config.toml
n_layer = 8
d_model = 192
n_experts = 64
experts_per_token = 3
d_expert = 128
d_shared_expert = 256
activation = "squared_relu"
moe_layers = [0, 1, 2, 3, 4, 5, 6, 7]
router_score = "softmax"
normalize_top_k = true
routed_scale = 1.0
balance_loss = 0.00654
balance_bias = false
router_cosine_scale = 20.0
router_bias = true
n_groups = 4
groups_per_token = 3
init_std_router = 0.00784
lr_router = 0.00114
vocab_size = 32768
norm = "rmsnorm"
norm_eps = 1e-06
tie_embeddings = false
optimizer = "cautious_adamw"
lr = 0.002
beta1 = 0.95
beta2 = 0.95
batch_tokens = 131072
seq_len = 256
train_tokens = 906500000
steps = 6917
dataset = "wikipedia_en"
Below are experts of layer 5 (counted from 0) of a mixture-of-experts language model. Rows are named router (the router's row for the expert), up (a neuron's input weights, with its number), down (a neuron's output weights, with its number) and show model dimensions 0-191. Each number is 128 + 32 x the weight over its row's rms, rounded and kept within 0 to 255. Numbers have three digits each.
Before each expert's rows: "mostly gets" lists some tokens that are sent to it at least half of the time; "comes after" lists some tokens at least twice as common just before its tokens as in all text. This comes from a sample of Wikipedia text that the model never trained on. Tokens count by the router's weight.

# expert 25
mostly gets: " —;", "|---|---|---|---|---|", "|---|---|---|", "|---|---|---|---|", " Animalia", "|---|---|---|---|---|---|"
comes after: " ", " 0", " =", "%", "0", " —"
router:109132140127115105178146086101073135109123153108188047091106108086160128159108156151074164100108113152133160074142127112125144143091057129168135111160090122173127161062192099171120061146086132163171093151110130097179160090108154190064169100117155167134060140138129109082131091129149125135087146117146119163120165090166106174080151074123125131125131161131162157077098138126172112150072111155094142154093055142154113110147120115082109070138136116145164130090109157161079165145127093139084191108146113149104110113137125074172117103107114118119152215115144117115052106118177112142
up4:106140072098192150084099153119109055124171083110046126097142153150157152119146164156132140105165167038150155116133093076075146134153197182153122166129114200126102122160152133120132145151121182106085075062101112074135122117163156104133130162132137080180127106133135103114127137135105132142090133090107154126086109104154135133116127080158079136133110143140103138151125192132106136185145153152192089135187163101116190077201164124159136125133152168093134172116100088168154162177111087126123157133162117075141130139120153108184116143130126067083111136169094090166116174189106115118
down4:175142139105154144142138106136101082171127127157109137094139159121129115169091120145141165145113093132099151108126161157115096064130163170113129167126124146095152114183070158142139096103047114112173141101104130078151141094129117125127065163067086081079110136109088109105147103152163154128096157113139113111188129128166128117117144104167115193094037181149122171150136160091121120093126124173086160094040133155086165129136092164182100082176090136127141121219117153108122090101131102121182142098160142203083148178134194183135164105112161116159113152136107101116103109103191126183

# expert 52
mostly gets: " under", " due", " c", " low", " re", " high"
comes after: "|", " to", " the", " in", " a", " was"
router:142154155106102161132146155133114121146122168160109097152171149140166189182100162139173132170177124125142123128147165141141172155143110123109128149136113156177132155128154143116143174111169123133088215137142149113117148107187107103137080144085113147118124095101082126140180101045110085148100131129134128164080105144044099122222121117078175108056141097126165125134115154099145133130200167138117095103148127081178122113158162179128108145085091168100186148177132135140102133119090120116137048161157095141084114146124140155189139118093122124157081078099176107186115057093179185126
up0:178128100153119105167091086096149164144133155091130141210115136114160125167113090096105091036139147148176127101045135133115157173140100104113102129080102141097126149148125150071186153204123075145117124096050089123126160149095070141061154173105121154166131129142131100128121161112136178097097112176139149135174053109092123131085169160113120061142132106133104134136123115101147137139118122134104084117111168142148104103153136126145102033108132137190108165138128117155164090151093144089087107146100133189180148058101112167122088071089074121153168151138127120128093139163138125173
down0:189106103123163121180117172171116135142119160194136138130107109060119069147127100135120110080137176119175139081122069122087104169092128090110100079132143119106160121125092167130129175157120129222107170159096144144137144117160135147160111137102133146149164122110138154104119164093139156096093139118090154129136140110132089143154168139097125119242127120165138209098105102129097126140109123170175070087175140145154138140152177117099117100143137174156175149162059204189105108110134120092121144179147098095129152041157125112100131097153131169091151072112147108127048135138070141143

# expert 20
mostly gets: " something", " person", " island", " ship", " citizens", " patients"
comes after: " the", " The", "The", " this", " a", " first"
router:148171123133071053150132159155160118127108125139186143170081110150097138093172164129160105103141089088081167167160128139176111144110126117183135166161178128168139151102149093096155126136145143112148202144135107102156100139095126143117070146085057067116141084164116012103140146109099123106154140151107146092104044152085117172173124155127153146101126195097108122150079153130125103125100099147174070152164127136069145148100108116147152166129145128151151192071125106131136171131114104104133105094086145171143155188132091177123128090107194115142116074144098125094181134101083124167
up2:177098099131070130197189140117149103078101122086150083160122066135113110098177092115098101130132111102138133103105197100107135073159167158147153149101139122138103153149193146122107156138118111127117138045152103102108091095157178150147083155108088108080111145154102077178080178091185102127106140157164123136134132129083176100101197134148126129089136143117125135118121136109137188118151080133123169151100101096190115165149109120098111133159127163026100147097105102077135074170123177134127146110136121154070154133141126215121159213136129099150130141137079146096119158089151077098
down2:178132139099143135140124153083167097171162160158145194150166117160108134094127133138149105146095090087104172108139150156111148144104135148076157131132126113110221116101115164108128176144096111133134150111101136146130135132181134184132127093135119155174071141186120161126172090129142057109102156102115155162153164086092080117120111165099179142107093067186145122167092097162059177139109082154112108105096134064170197140101131088142100081107128145117211138119110097061139110135129213146127120081110066191151159136158111126111176103127177076133092128141128085128159177130148088094

# expert 7
mostly gets: " Siege", " Binomial", "Member", "^{(", "Review", "="
comes after: " the", "\n", " The", " medalist", "The", " two"
router:104114125130142028134127154147118128117133092147067145140076107102106134121126153115146119035125176109092196187152118148165138095129034097147121154147163089102103133050139133133155086121146170102159139099130178124108147131121162127132143123088091090119129113117085118099134134083095180122161148125158124166144131094173114145125112133090109132054138177054144119160109115108126129089092064166089093129187122080052159112165090172133112090101090147095155096142091150166139108100200107108133082100129149155138143118164148138117149164110129149155115030135118124146139118106077126208
up4:062157148075147144186070146064148108091131140128132167082153150152102113169165143085117130144114138108106096142179111091147136123084142114105180144156146169138115115132139113172084085126120095116164122131174110152132149120138128197133124165025132127138133119120122149122043134148121122143130086135185127121162112109152161176195128105176089150152164152106080147137154123147172119120154141128109161157132125105101100202117079101134135135179133075082172128111161130135135197227126205163157133109175156152137165119149093160170146076106134061149113122183073105168119157129174146163
down4:116127118169172100100171126044097085188069129138120119098153135167087097151132134139127163140131121119174132115151105171101132121130120167170134119152082189014175123120173071099142147161126115105131090104111082123135071070150165154165136097149171115118127135162100148148142095156098157123100154165176116146117168141094184106160072118083115137142147095147111157078108134111185107157132129138168149176091114219117118135133148084161063105161130140167119162146117139106155103156084066095079068134141160154179136183133108146160108173132125105130146129087138146202158138186102111158